Weights of a small mixture-of-experts language model, trained from scratch on English Wikipedia.
Training: a variant of SOAP for the experts, 555M tokens, 3945 steps.
Below are experts of layer 9 (counted from 0) of a mixture-of-experts language model. Rows are named router (the router's row for the expert), down (a neuron's output weights, with its number) and show model dimensions 0-127. Each number is 128 + 24 x the weight over its row's rms, rounded and kept within 0 to 255. Numbers have three digits each.
Before each expert's rows: a language model's description of what the expert responds to; "raises" lists some tokens whose logits its average output raises strongly, later layers aside. This comes from a sample of Wikipedia text that the model never trained on.

# expert 1
Person first names. Common English given names and name pieces in cast lists and credits, such as John, Tom, David, plus sentence-ending periods.
raises: "my", "eless", "ás", "oir"
router:123126096183123106128163145153094183140102078154127101133157115114141086106101109159145125146121143113094111131140169086117110105125142136128125090129161090146122129126131117135170139172079116126186129111133144154143098163180115132131149132130130129151089137170140117125140155134097140094084127129104118098144129151079133149136178144135121091134130110131145112130130155152135142169158
down0:100135149110095124156155124138125158163131099155099140129106128105127085113149115118119118088123100145118148130118134173177159133157156153115104155086137083162110122150134132156152139159104140125089142097125141153111119139118132115141145119132161129095119121160172110114184122104107157144103166134128131172136149100111124152136102116173102156095095127154071127139080094119131179139129
down1:126104140121152158123156113150130134111121097105157159123139125146171179106144123096182085092122149131096129128098142131132134145121108067126120110107122133111152091129151094136097128113108104167042137136118122077112093080144129139096119127149125119080107149147142120130136160140144136136141126135090097184101141133131131143076127157124163112167126126114145112136098140145137112137107
down2:112099110129181108142075151100094101147100138137137139095119121134115071140078115123118121117149092105124118126117103101132112119114129147104143182122124163158150147113121151122115115149131108148087136154136117118152114095122143110092111106133126123153120150151110129148138144159136133138132194082098164127143096198144139135144166149114150166125141143117076105125073128157107155127114
down3:111136146128156134112077157165095136123127104132147120134081094116133136119118135114143121172134141136122180095128126149164084137147118142093147083126147147141127183123138115157120128153082094114117073154125166118141136126144063163125134104120149081155110106122140115122118167148146129119145167139159116107116136096120135112130082166155092149172148112138132129170134134102162157135115
down4:094092143187139147124121157144108148167117137147150171154156138115104129179106124153152138122101093106147150111119154151079173116141104123113155120143140120156143106171135154131097136101144163128122137113122131194152131120098145161119144139178175102125146148159114123123121145108144129121151114135172109121087115124107118151128134137134180138174136140123113121146172109110091175140119
down5:096159149109151085101139117127131121069121124078143139116111125115143163130085136111128135147172095150130139104105115127129136093068142108110161105094148158128095142173139132136150193147125124129135154164142126149105121154141131076171143182105144134083132176116144126087115132129101116127158123108107162101105151127148138100135145111116130128144115129117172124153139109147172125127105
down6:138100157109099132148136140178127115136117123159112203130129103120129144099134111071152119175113108146103129108131108129151135115131156113163117116097102147113144126122069147138132137102134118148163143124101164123150160143115155125142120108117117183146128123171180178073139130146132154129119124137106158095131083131122142135169155138135133158136146116168117103128157180169118124155125
down7:138121138137111133116168125149161171099161180150133087128099073102134097157099181105182114099170121148129098111124153104123170141119140122092096109146091142117122166153129138144104136100093126145128118127140127119129097127126122128126136109127146118132105151193108095135098111149107187125116151126129164108121116083173086144158117109115151122149127127119137174101119125135134116104120
down8:115124051165118090153094171102139169120139121148131113095126149176143172111117132120145127104131123158118125129143121109112140120109132118115147137103107129093124153145130115152145158118155124136112061122136085151126110137101135130100124118147101100156114073136119116100157087129109164124116115074115129159113162146153161104086129113162113147125123126144137116157116135166092185155139
down9:111160137113112161113126140147110115127205143138141101158126143173137157104107152139080117123105143129099132079135111123127155111097152136114111177105136138100111143126130128175151131119112147115096135102112102106095138132132083116099117111141131130157145153102097116071141149186115122134153132155135129120191129150113116161136118141112133087145090177108130097126166137130114108142085
down10:133135130143133142139098148118135126130122116090130118166141101080105115138118148094075096175099142124140159153110123090096118161126147129124114144139081106111128107093120170163128146083133078116157135101191127124065106073099119134124137097112111127124103150126132130156111141157101109118170098154112119150110161175133091123134125138130085114103119140099113107123121128125143170104121
down11:101119099127101137104168079127112149093086144122135112137112131117136155082092159114153153104130098137143079119122146143125127125156139104127135108084115142155140163131163124114125125049120118108161069133133158139097155111134127157089092136146109146134159154110132169147131105106106132127144124144114133155165104121146129166122138132145095163171108139110104112111099091086123102141161
down12:117141161142103104116135131136108150150163129079115161127140145112129117119143112172134130104132146154169115110122129130116117117133152125147128159154114122058078134164145068150173158108135090096126125083144159129116091168176158153181145100146130089127101156095120152159141121151150161135156164126110115107137113138160147155131108139155141142150138119130129141105112135123077134159118
down13:133118137117152137132139121144105107126093157140095104099141108114102164170143138134105143144143195159094157152128083147182133137167145129140110100138106152134128132142121114094178140118125146128122114111125091119144055122168120156149108172116119107108145117159093141117135122154173092138158119139123128160151062157141121123134122139146105138146073169155127160142128137124116135117106
down14:146152130113157106170103121109131096104098151119068150133117147130123156100125191143147123140093137136156123148159138135142171134091137134111136151123124163137133126087159115150146113192133098143143089127134149139115108122109130166122162124162126137123159136142143159133124129058170105104148133169094135111083157120132107137168100161111152154120121154145162159111141140126082128107123
down15:132123140157119149139098118151196117096152139122152128169152118152160095112123116092155096115129118112153102121096122164105183117135142126157101130136154136126118141074162141105094127102124119118128086154144148132174120161129115123163139150124136079117144126106113115136144187124132097106102093144108139119130119180149146122119152095137095180120144132195115116138129151153134122098109
down16:103146084077137130099100134154126104082138162103146144112130193109152159170150147110105110128110129142144103128135123088120111098194114130104141153112153080082097144130095123131178143113126122101100130149118148136152148160107129127103124119120151139125150161153134089167140110090130139097117107131145155139127120134131112154105124173121133124144111175135108146140153137089153128086165
down17:119124121166104151127143151142129122101114119166141172110126111086145100130176174129144073113149089153148153149140151105127126101121172134120130119137120135142116149092085115156107103147193154140139143167147091092138138139148125133075129163109135113092120170089129108140127113129181142117162139118126123138114152105134101107159116111147119122113085126120065110114158130126129136156165
down18:105147172106081113132138099167125142131176116121121108089157141145157138139112163126121118138112149133085126129106067156152092153163091137096115175125142081122124142134132137113131138108184104145160104137137134171136153110136138155122122137131118110106114106124132097097103066103186139106118162158116131126137139127147114093159161120111161140118118106134128150101117082131152119129085
down19:094114162096159153178139116166145110140138157146155113136114184115116125101134154133153122111116110131143124117128115128118111157110131145125148087165131100115143154151099137147129149122107134137143148140152093135106109146096105073136133166164082149164124129132155125183167114137141097175128107127178076115144099181140114131144111113136134154135155066108146134154121164138135114146149
down20:141082082140114107102155149139133116157108147149110167127133145130127096132135142120083140141152120179115119094117131148142143138110133138123090149096109119149116107149082129137098136117138104109108099186129147119142131096079121139122153168082107112145084142144124119117106141110097112104141188176161085102161081130095166115119163129111131117133124132123181139117140127095100144155123
down21:165140123134140147090120103125136120103121079141123107120068153109134084151137178131117134168108157098093131148125066098141147119076137121151126143105094096174102139140141113134118188155165119125118123094128123120109115141173142103109110131134151097133133142132090166117102137126111123103102125117091137108119088091104126162084151133157164142166144127160121134141107157126141140122148
down22:138134122172098120149112110138106122116128173145130126111090085201172132111163099128117127133112131122161176130145155102131173142127128137110135078139091140096126136146127162060170162116128126100103126114106153123131130079160137072106154121126151124138109138101103124140149138112119135152130140181139105143144133123140121084098142158106122149123123099133084125103161113117122129098156
down23:165128146111100127120139124115132147132092136100121151139141159145136122122101146064136115131147101134136138134111174112138149145139110185149109133139190143175184142132156096145146129145153110073109145108090110144150089141111162115106117142140136148173110161135115124134161094124132148094157117170123101135122186087106130109141145116094090152143148136141125097169115137149135104149113
down24:144064100123116146125104137141134161139122106075114177138105119129122098145138162187123133133150115119146138150188118161120126135131111140116145162117142113153105193159148138086095143116128093130145125125119126121142114161119142107144177120137072164112119122121116150102153153165143130137153098155165136130156159129157086166092117150125132102086139135127138143161097108144138108115155
down25:160098139173125108139138124107138129138140116102139062114079148132142084115116112110131164101148154134129106116161137159158123071129141155125144137109097111087162112163151134148170142125141147164124088135128108150139139106208135148141097123112100165105125154124130085130149160130134133114160116156130143114091146169066121116147132120114131153149124135117125129169131106134136130102169
down26:175097113097086159118139143115116110094115125172107176139090152121134084164158128135102157112107133141121144121084107146076108200143143078112166170131118168122124133128162153131153137108105130140143135173114151118093080129148114136139141129151135152140121095110129141084148116123118150122124131085126123141115091128152132126173136145130133117133104095151091114143108138110136125097093
down27:129117173120159149133090132153102179139170135138128184142133126111191162118141124161128168137126114133143122115143133115149136118112083107166119156122149150140137123147148090105100138136162163078165153144141126114123103112133133124142128064114147162134125091138146084169140103100100116103098163143143153153142096146148158121162150116146121124157098110117125132167160131145091131100139
down28:132153112128129128172091129124183143112125110120160141099121103147115136096124113141103128129094142175136113074114172170161161120104150134159167137155135119107118129135107099128132096147140143117140096125141170149172119096104145148138116167091117123155089154122126162107114130118155139128109115069143118150107121103156109162118148148101107119173104100109102083094110181113146134102140
down29:121099152137115136090107119108154149118121099133107131098128133158139128125115117153056157165139120130141147109128135122148108106124116092123125066115108150069161080159120133150075148113072110156127123108071097134106133121091102145146141115121142092115114136151130139156148099126174123129137139139142106107120132115136130136109078085089111125121101160170104122152092131135114088121149
down30:124110091145082116140143118114109171089148118130115123117141172086157159094136110135184181112114145110136150115147104151140126177142129136126097084163117105108101124100129158127070152137111112108125126117090132147157148134097112105144121148124160128152097178112115112134100132157099135141113105146105181115121157156080105142161137077171113106147123132105138100129141129132138128117106
down31:149171170133122138150143158120123133131165120118099199140150121139115170186101132160132113100126117139133107162136128155128113125135153141144156105084120107135164145171145130147084122126126141154094133189116145128158121118138126094144145101152107121174175170142111155130092145114107100114130111123113133141122135115072127112103156093155095173121109142140122133126174132142164112122154
down32:125122174136143149149119112111132101140136117106135139098155148124083142103122130139088134128154069129107105137174139109091200165098160130132137130142116122096161152157124130087138136105115111130161139182088137107155160138157139120106107106081168106141127123145105088071130134096121090112112107124137145139116115121120140147094099144162146123123102116096163103131092108100120107124101
down33:140110160131150138110089128135125134203147146142082151163128157177145116083135148127134112101099128149107129103110146101152154125138151156111147109149125114159132117135120132120113126131121077089128097141106117168123160127150135117162079118115146108087102105109094173135094164103123138125171082089146158153120127151146117089156117130131129124082132163157108154122086145143110113135123

# expert 41
Prefix and plural pieces. Word-initial prefix pieces and plural s endings, such as ins(ists), res, ass, uns(atisfactory), cockp-its, plus table pipes and parentheses.
raises: "ides", "elf", "iding", "ails", "inger", "ym"
router:091132124167107142147135146121102162105110114131102064144118162144121080103167105169126116138121161117119121106099139075119135112131144148147109094120117115113163114132095147108159152151089108139139112150127135131159139116167079115096128204111128138114103139131110147090074102081090118143106152150135106121145114130101137142088146130132100129152122132115093155132140157157135146161142
down0:093120137111117117195110120159155122155111131129152116135119115136142098088138142132124099111119128088066188122161138138150101107118109103091153134124147107127180115116199126136194115138102145188130124145142131112114142145147079136171146115120151151130165121124126129118168101103129112127144123111143160123162141152115139128124125132129101101109116095113105114109111126158184112135141
down1:118156097103151128158155125117177155125143081183137170125142131090123166097111135117127169130101143139109124138128150101137123167131089160120162190176166160145131148130147158126124129166149132081164125115091133122084130119158121113147134137136138159137118132138135135113136128109102132119191153123177140152119140104134085115110137137127104157158169151157135148131102157122140125153105
down2:119172083136153129107127133120111142150122120103147195132118104120117132142142129161124108152148118150070107149163135134139181116111163130161115131121108153113088145094130100098090188128111125113154104120132126101140096106121123127138130145096149128138116089148109126135120118135154102100177124129088104104110115158103134185130129107112154109174111154089106098103093136171135124173141
down3:128142169124157123083091127103165175145127109105116175122130136117110121130113099103178079108112108107107122115152120100131115134108149176121124125169161120107118106122091136099131131139129148104178129118159172141177109107099134160131153123126157135090153169084131134151131133125169116119155140150099129144074125113086097133164115144140119133100155126141091146114152114132170119158144
down4:126166077121099121139125134103090144155123139105145108126140107130097147088157155115152147074107097143134119095127150133136167129133100135147157115100122104148083133141118154147136162143083155124116114144156119134159170101117116148137145138141154121145108110126139137156127106117152179113118097115132185106172165106079146112158137104102161127159142165117155136116092108139122179176112
down5:135153087109116154123131152088121131151134203156099097143137157128143131162146123141122116096103170091140113158147132192155126126100142113139129134140125149140161114118122133101096154135167155164128150138117148079136168099157116159126122074116120131118138125141172102125141128116145143158149126104107139153116113139115095145086120121058168121125154096117112086132163104137112110131133
down6:106127118121117118157103119124133141116125111102130104119135164104131112108144148108094140129101125112154107161096136153104100158135142132188116103141132151115114067191129099100099115102115149115115085161144111126111124117132162100135099151138143116099098106093154097141140091116127067131148151148097148096166114154117086147095160149129095139122148121099083133124091127128187143156129
down7:125090124114082130140136083128098160132155142108115096106098118136106138181142159121141148165125189133158088105121124132149163142087111120156088101177133086137111152113151149164110151158104098157140129130150139117121126149164151118135124092149172134094128149075132114113115141127123109115127150094151148114145152083125131165160130091170140145134143161135133140166120118131166115132130
down8:131107139122084126121134144088128134111114112170132163141143145165125127126132119169111148123131122085111175120149118171108108152122093153141171112161134109121131141095058126196121106108119137113086135124091089145113080111131157157123127108106172136156095129142143141154130138129081148130113114129100166138131144161110086114135115127127131091117126149136109105175138119132191110124116
down9:155153160117098110114142143163129144132125155123128123145093130106149142124077114146120120134132114110135156102155103198151158121107131086123132121151093114146121120136154124083162116073140148104171151114102124159177126127143093147095113131113120111085139125123143089172129137182107121124108154129112159140130120149143100109136162133110120140163155153081105128091129150104147189102109
down10:117133108181099141102146143147146139141172117115065122138156146132126186123083134092122109111132131136129161162141103114137108153104142129146146147132087133143115105099160125177146181139091165144145113126120112102119101134090123096141106071128150102125140147128131122139118181111139160161129121102155118093118099152135110115155121195167140133125124137167105157104125133128120138093120
down11:112155133125086168134134136155105125151147126188146155101130106129118071127150103133135138129194112130171137141138130123165143124125119124103127108161092165087107137133112143174126088144151110129170114120131173149155145113085088114163116129166126113106109166150131126142168122132143133144172071100156170101142140152159148145118159144124124110125137100123116151121110133107140096140100
down12:125164150132156110095162102116112120191138086151155106083128107176120155112118107100137143134116122120139124164082109128155125138126112119133142093129121119141160156117136107134166129104099138154170074131139160120116090129141146135125107129113148109075131090149173116163163105141107133126129153125130097163117145102088131126085074111101104156135103161153106123170142103143107114109126
down13:086098110113141104076143116168182164115135116153131155136096143120122072146151102133102133123113111160122141154133085098135131096100142141103137143136124148153123105165169094137097157119110146116104137147175111162087171107114113126096169106135141112098111152142170126135110092154117128120093182098138102139104128135110135149155107102133176119114122090127138137121131130138143136126177
down14:123142139091157102145170111123113137085127102144132121112140116127135134124176127092130191122151135096125092114085081128133126121099131135170128153125118112163128128134169156136131120118140120163108094106117094150143154087105105134113122150177146141127139144112114154159158205122133131145143137141111140123094103143116136131113135083089091083105105097089085125115126124149125141110077
down15:117093128130125133137116080123155123150134141145151107157125132125119133153121080175106160106151192129155110116132135114123130121132161118153162149157119118169108132166108102127147136140104143125121128130105158120136117136121109136162103129101124181165151077140133101172149140114150137127146125102162066130135136127137110092127128160154141136130105128107073123109187082171127180162156
down16:101160135186148182133114158109167126101151129113179122173130102115144164134116137118127121091168160133056139118130158184105127126121137157111106137128123100125157159153123093133131113138140110109110138102157135118111136113078182104115139127168099097113122108127146101134145118122113116133120148082131170104101136119102128154091125121112079133121161161114088110150135133148140132141142
down17:104110144093125085166134109072121096137116153141123151098136130147111130120127143145156134149145065170117126143122113130096141168132199152109123207154122114139147134107141133132104115136133153131123123158149115094143160100112134073148150105151111110113148103131130137141144120133119134117130126146107171130125139140216111113140078131170115140174133144113144113132121097120129125136127
down18:145125118116126152095153094122120117188125130160169130100122126142127127103107143147142105133129155113106100131135141117160124131098094087138149130057150117124120130159099148114087132142117120143118153165152056090137101127126099157101123124158109084109134156103141103129124160148115119149137136128140160149198117154154113103118130122177099134082136109109096102106140153163108106144150
down19:144084114147165160159136130117097176139156128120107132119078158155130096149152094124121167124121151147122159118121132133101118089151124126136086161124136140135135184129139122119148130085121114136115106127092073111142179105143075161120150128154132143098113078148119127098107099063166129180101151174116136128128093120091119103128127156141123129110130139121120109151116143143137131123104
down20:104148109104152117091111150086132110132138141118139115104137149103096128111114109127108156145144164165147143157113151135145123111129062094139139168126145112121128091133082135107134167134146113177114122137121112154148090130083136139166133143096131106067131094154131154139148160093164165131134183088080113122108150109147160161128135098171118158140141115132143161107139151127147104122126
down21:091118089119108132173125173118125137106136091147066109111131101178119149157119091110138138129162144117145127100128106110142080108142141107097143130109121116164144131115118141107101137141161156118147140141118139142128096116126084127118097122138108112122181099086115119088104097135119099097086111087088091104165139123096143155143136168120083133145155167102131118146150172139143125128118
down22:138127141108163145120154116121104123119070123141139110128135140132120127116085141129174152109098170170110100135149095135103139124142105119152156063165155126140160121169139102124167137178167140108148151179144157145138119122141111138107116141160101102146109146145111132128103176102090121145135130126115123109114116179102115113126090125140111122123144142104127124110084091078178088107133
down23:131133120152161124124112129105133174189149098156149068126140108101141104139158150121095070155125140095131114143137144122072104141126128107153126131140110112106150169103153151146179083160096137104130106135133095130100130144103122188097114115146118135157134123130151089098132090150121165116132136142093115149123144161152128146169120119109127124137177098150137154143120103105114163135109
down24:150156136092151119083091123136159145162146116130121136119111095168167100155157148167160116089099135143135117080093132137131087155143162081153174129118126130100177142152162116131132125112155128115129128132115108126143125057099137082125157065140118132144102139134077107119163125116113157094154132118142128121118123135117138150118162164153148131154137115150154126123143131109101110161141
down25:090123076107131130146128134117122117114108142146102159159092076101146105105126102119172140106111128136098122130096109088137157194104153119099108119135088121057134160135133110119137082104147120130107148123132117120096134132137171152116115145136131117139159157153075111136144173097132137132138120128106104144148140121097144089138106130183130171140117155108136083086116119145134143108113
down26:129105132145119138109118107116127122153105133120128153075149109143087141144121115114130084142161135146138175148065163113110136160119119160140139132109119109170155134166146102136107115153128119134188130115121136188112140108146149154102139116071153142147146128128102093078117151116142095172145131127111158117110113152132131095130114123070176126105175121102130167122127158158128144100129
down27:195132100184132129150138121137125138122160094152100142162123105097121156123114142153139104126101116121176172115112130126130126125150108086140123136095123113100133102107129116085126115151121126113121116126137142139140153145135132072110125077117125141124086105097112136168125137086152080121135136090072116166134160119127080123138118098154104077135109104095136177145126113149106093123152
down28:129096110100117122144114136166118152150140179131162165133105171079106138102115107109086155148136063116132121154146131120148087138157145119129151122120144114157126165121150131120098091097133108103190130086167127144122109115081119132118107097127134108141157136132126110105125153129103125086112141122118100136116115143108105125118183099164120072112149159155144101098131112139140087138098
down29:091151095145138151150154110134137149114108126129081082123136109160083175158172126150121151130117133149142094143113130155132136139150111127119173126105121122100126153103117112102125114121150147133111183112155124149126103130124115116178101114114173140123076116150169135130151160159104127137089104186109157124082156137137145150108111157147150127086161120106119153104096163113117156094148
down30:169138105123160112148154139142127108150106144152095138120152092117133152166111105089111118118137116178123143112151110132166128112192154132117093149141143137118120094106109160099117139120114142135157110113160077116096099153128149135127123084151149114140089154152097102195129101168125163145138145125155146077117063146115125109120132110130126151129168092112146128130148129162157119114136
down31:101112111112077146152119081086145135164145111082140132156108144153126126106126174137126156132119089132143122109132056127133121115151114093150098173078135152115084155148138117131125141113179143172120152132116132170081108139116152179097131125136137157089121151155104101092147120158112089128150117098114154134118104103143103098130121151110124153156128120124114144129113093125125119117152
down32:143142178117157112121123126107157144105105063139126114133103137127144138153124120178092103159100135103139121124134149129166176121167151128163125135113118113126129164103135133137124101095127162111139075168162137115149153170152153153098088151159125095116124134114116128139113135090161123118131153130126148119113121144196177131091139150132188141120119145095141117107166157116133112156106
down33:169123110117123149127145131120110153112175070123150080126122127101104113139142092133175106141121136143125167112131123131154110122115087126166094175119155124135137081114160110180142093097099146127135152177170177063117143155127118113146158115100134139155140108160115148132140158194133114119132105135071112112121083110123131104124151145137132135112142139128149120121108121137133115124112

# expert 16
Name-initial syllables. First piece of a capitalized name or rare word, often W or V starts, such as Lev(y), Sav(idan), Ward, Morgan.
raises: "ender", "ee", "ey", "i", "ie", "oo"
router:145130110168141144161141132174094158132118120112092099112149118147110095084115094166108142132161144133131106121131141098174156115149136132131100084156087117112145102134108144118186157137084100107164128152090121116149162133158129140129113177128152144129092151175130176128151117082114111092117123115120129139132140138069110148137122133157107138129111144139154151153131144183131144144147
down0:145155122128114159149128136170113103112155111120089090136127106119111158128163116150169117127088189149127104135155127089139109103102113114138175136126106072146184141112133139129100101109124107120137158126191100131151152085177160168139146179175111141144147128129119122123152167123142110160123113109132154124122120158139100151138147105117136147119117139099093141149128116105134141098086
down1:147125095111182097127098129171113137144110097105131163132139125111136166127141124125142132141134103113144107138128118160174112115154155097164106143122090086121142134144107102176112153083128159173122097128143130122139128121122107102131099119140091098118203169088137141144130088120147122102076095126168153114121115140117177142123095180142114138134138123114139125131134120143136134096078
down2:086166165130141099156109085139105151087146132153117098116146121153099129134090143126151136119118113109141117126141142091140158148122123139128088083117101103118126138118153141105128091143129126132160177105117128115164128137133090137053124133169140102109177142122135129106106134126153153157145091119132126141144116126153158118161117140147134116073138100051131099139159125112140135168172
down3:129167148158120116142151170156158141133108100126115119137136145134146113077105136130165166113145109119143155129178149110137131170107130122130149141124179098127146119165111141132124138077165118143138127133141156112106152119139121115147131112093159073118114105134137099124118117088149204135113147132110133085160133129143120092120097144137148161148177137084128143100106144148085086111170
down4:131073149130160137168128137089121108155135166111146095108113111115183133133141103118143103152136088116087146133105126120102126097120139157135132141104169144111138091123131119150107160161170113090179131125177103116094117137162090123122154119154092104129106133120110112092126155101179098160115120171111111132134118125141130148161170151143125166170147145144104101143109125126099145100151
down5:130158125112137159131146145091127169146135134127135146138139147066134170140146075101146122147149159087132121147172095161095080089135162152104132125139082093118140131098104125125154146170149096168149109108107109120129129136138120161128089138129183108124136127139099084108109131118144171107151151119119109152120131147110112105160134177140156143074128135158138106137117156152114134099122
down6:128133119098117141087149115126130121148113103161154113175064138097121109150132111156122110099124139096168123129120118073088155138141133106138076127137105105145108131124159151145138137138112167158113166093147130121092159151144141144113130123074137095125128197112146103085133129118126080152119141124134107119104138147125149116096113097098184179140099113141141114119104149102103118133109
down7:125134137149131109153148127134160125134160144123155096138111125144173112087126156141162124122151123177121161151092120157153111137119120134126093104136117118125112103137107040120159165097114109130164128103100125152106144108102157148118140139159158129136136103128122134138097122148096114115141134115149112159131104135132127100124102086093148144104185159141128073155184128095086095084121
down8:087110122169146117117133123147132129198120114140181151149134157200092147088130151139099142102153132147113098086128099141109129107144099145131139161118104113108086101124131105128171128095125088100128126142101095121132165140153097145150115146133091104121139156158099130116111151127108112125116115112144119109141129117147085114141095164139163118136168125111186139119163087127129159116118
down9:118132102072114118117109095144131122083169108128128094171123128151133152128141133142159073133119145113119087108140105157111121125142163157137146117107125135123100120128161142157108137064141140184118108133125125115113135156105110083114147153122164119125143162130115122153126150126128194147135106184082100147083113122092132114119106114117114135141140111129130161160152055120119104120117
down10:105158140119112093098166119102172107120107117127110171173099119147114147109160085158104148143115119141108129134164133202146131135079085106126127137124138112132130133135123058162108136138134160136162146146129135128137103124110144140100139126093123111109135168151132131160093107148155136118117150120125128111095079122186128112123167122129143136129105166099104129085164145099143166144139
down11:159125131120160157106178099103113122116091161098139142145150145156156128162155133116121155123140178137125117129106094109178102122121118125137171072127170118120154133107136154163128069139115125107086096137132101148131112145133108170106142108121134086129103154107137113122142112157126107130139089102125129112154109160111152114142145103103116150063181137137148129127137087141126089087129
down12:149116127135126098154101106102090119115167098133113086139073111155079161098116132127107163157091125124161096140083110135117170126129134161120164124137143132104154144085089164114144091143172116130145102100115129147124146129090106130170122135113109154140169143158143101162134092134118104092086161137137130151152100131097119123138149134155088154150125102132125126109128108101112099123169
down13:130087088130126144128103100161125128135119124102099132111094142159118101101151128110126116136146138096133138143129138110146130107109110092165107157064115130111165111086106128075157161128139109159121152167128131108132121119132167132119150081135131124119146160145110113071141133132114151171164149110084120113131113069086129130118181114116137079090159151120147119090126116085111112119137
down14:126147118099130055141170139111140155114127123136132091127121170133098126112160100133115124105128106143092145088127147106122118082162137102129132154132174160165142135113136137124088161072177126145135121116127115111146118160152123152147116132145143176118107141111093140157121119145090118094116132142125164092112151108105159156183140118138099162100147129071142123155132145113146140082137
down15:134168140184118121097130143128134090142117111149154095127138126132167122140162161097111127157134158126147167138132090146120158100139064134161100105121086122117127145158130113121178103082126144177104087108120138114106128096164129127137097101146116149119136127097139119121118120113162086113104153132085123158133164141116094121167156097155124110132152163078139163144102104105127144130126
down16:132141148106099133137143133126149072093128150091124173160146153102096120107135142141133176132174122140159130108122115118101119101142132114122152103094125134098126149120121113105174148133172126117114192137100137125136114122107107090127105140133116137117112096099160118130128114090098131085147066129119146108126093145131124173144144108162148201153145152149160167104120107152128157152141
down17:132109112120111099109114135123097117130136139130159136140120108089105135109150116130086108135107129129166117100156111136085125141133162149148113157115173087178144165166101113081098158095151131096171110148106128153137128106153130104097085152134120163118128098115148168136122137140134117207112098106101115110185119126138100113127141103106077120084142150136106142112116159121104120123143
down18:148145101099108096117125160134149141115164159103120131127107140102146127143131108170172077105113133134174130136150124111128168132089147130141162167138136140092062112115153124117119146126129142144140112141140123110092089132174114180132141108123065109112120155116150183157109123133099137143128146116114125158089147132125153112167129131116168120113150144133157161110152126097170127142181
down19:148133159139118148165128149134114126136120189120093150125146085120135174117124080086107152141084126121129142136142126149128139110163130133095150106120120129046143106161151161181178160121122145149156114110142123119172133137120176100145121160151085132080110147126164169152134119131114143156129150108111138126127158165131122131107118080137124129110131126113173166123133138135100125128120
down20:148154100121137118121106100125160137087114135108155121139104124126156116165109086115141128095154147124151116085115136124149127132124165135107126119092112172129126140133129116142127103148124112118157142145113075102111103087095094109152119125077122137117137102200105148140124117132108115149168143124146142084128158168113121127084114156129158143111114211074118166113146116105105137096136
down21:105129133145131141165158125121147109124146095178092178095136158123099218111158145137138126123126095111102126101145116143133131146143135127132064135122139143139176164074147131139121099130167119102113119134133121099081152133143126154141143166127113134114096134179141134104135136131108119136153112097120109146151139145116175089143107133095120102164137150120118141095104095107151112166111
down22:110123136163111112111140127137140125134105179103135134089117133135184108093152114135119185124175110121155087103131114127114094156120157165172100163153101152111131149090123093129161104111147175079125111072159142112142086147126140116130126160106110111131158105142166161138110126116124179128127143150130145127087135148146102142130190128105126112125108107113117110088142129127122108114132
down23:160109161171168105092154148104134134129075130136161135139107132115110142159101122178121097096143106156124123161158157186127099137150126136144138155121106129059162120124115166099091098125114114140122144122099128165131144102124111139129140125132068107112156106116080115103138151134095137120119125120111150127117099149136145140161112131104096133092087104102094153108120139107155112158159
down24:114127152130142097126167132153142144167105153124117115148121116132141110165113140095186144138107169148133122129163133130073162117171151117091147107102148142145130133100119089107072151144110150082154090152150155121071103137090130143130119137110141157126178131153149117124108148138123102135131096124101116139146139102151152166149114166119132141141175105135118136097114125175152115139078
down25:103129105136140118126103087129130114137146142087133149079137141089148091093130128132146117113129124124096117090116105097154128114127086166109162163079090092147155145105100104111172131071118146159141123129147132172090126142114134119116142097086124119142071114141135126130113099170133138165087125122148122121107132127136152087095106116164129164117107100106134113096100124170155128155148
down26:153057123145122115148119144125155095114095102104087143107106153159146125106144105111112096140150139165137111129161136114091170112162125137079124118125122114131140119118145125179146099100101120112109119117089113112149141107149114112084147131135157136173157133133160122119114137116123102119113157114182117137083179107135101106166103103133131119080154125148096119160139133161163133134181
down27:157144138103102108144137103083145125092109109105103092125110144149126108115161106115151112131159126124162130166152103125178114127196102107144131127130134147166162098176112089109148124135098123132108144127155070117132146178106130169153114120144128108091151118104112153143119186126140098167116127083111098129149128155130108132168105145111136123122090136112128154119085126156101143128156
down28:118124082111113146143118145135122147140108141161148069106125085122118127134154161150154146134095126113114129119115125161108102064144135103141101119151132140129135119145101119136135082148141134136092134081150092133130138111128123152114133068117128159155129086145145141124130099110104162173114151126106118068127117149122118118164096150152122143126151152172122113099176140180141178173153
down29:148110102101113144141144094132150116102128149138124143136127100072108087101103153125117117138135120106133095102142088119091140153092134109151136154101100133141166079125141155141130116137136145150136099116104136142147148123114120193129159112120138100107090100125148140108071149120126108050148102141142153089152155123121100134109169152178125103123138127107114098144187118131129117140088
down30:107128087122112126121095103122150123170162138070106157140076105136097152110156160138135154148106137123137122162161131143114123119137116201127098110139148145134123099115144146110060107117197119155100109108119152140128153122112125129112123119119135117120111124104116124148146132098116086115176137160155137126119158098154098145164104109101136110073106104089171132138138136135123157113122
down31:120154088064085119116113113104119131154075190135136116111113113147154128117135166141129115116158130141098170125133109124118104098109163074071117166159156189123121079101107129135139123150124116115144116150106167144129124115120126096136118159117127140102135127147118134135128125089144136105100096107124128133157124125108135113138137086100118154129077104075121100150089105149145121137144
down32:093152135153127106100100135098121141109122127167133191112144079157145127150146136104159143162107126094108088120089102106076103152098150154152153123127134131129149135135117142138096117079102132143125124179121136176116120135098125152086142123139105092165149133152114130105159115138125103115140119090139138085122150148096092135191136096127170145169138106125130132107112157103110129151133
down33:155102139153147172122127072118147116136121120139109102151170139137087102161143073144136136108166103163104158121128095125108125136115135100123118085111122119108145163131185123104093145097098134158140121121156158133141121123133154137087131124124078145091130124195108166143130109084143136099118110117110104187139143102141117119095136140142097123162116086134131128093112145148104148116150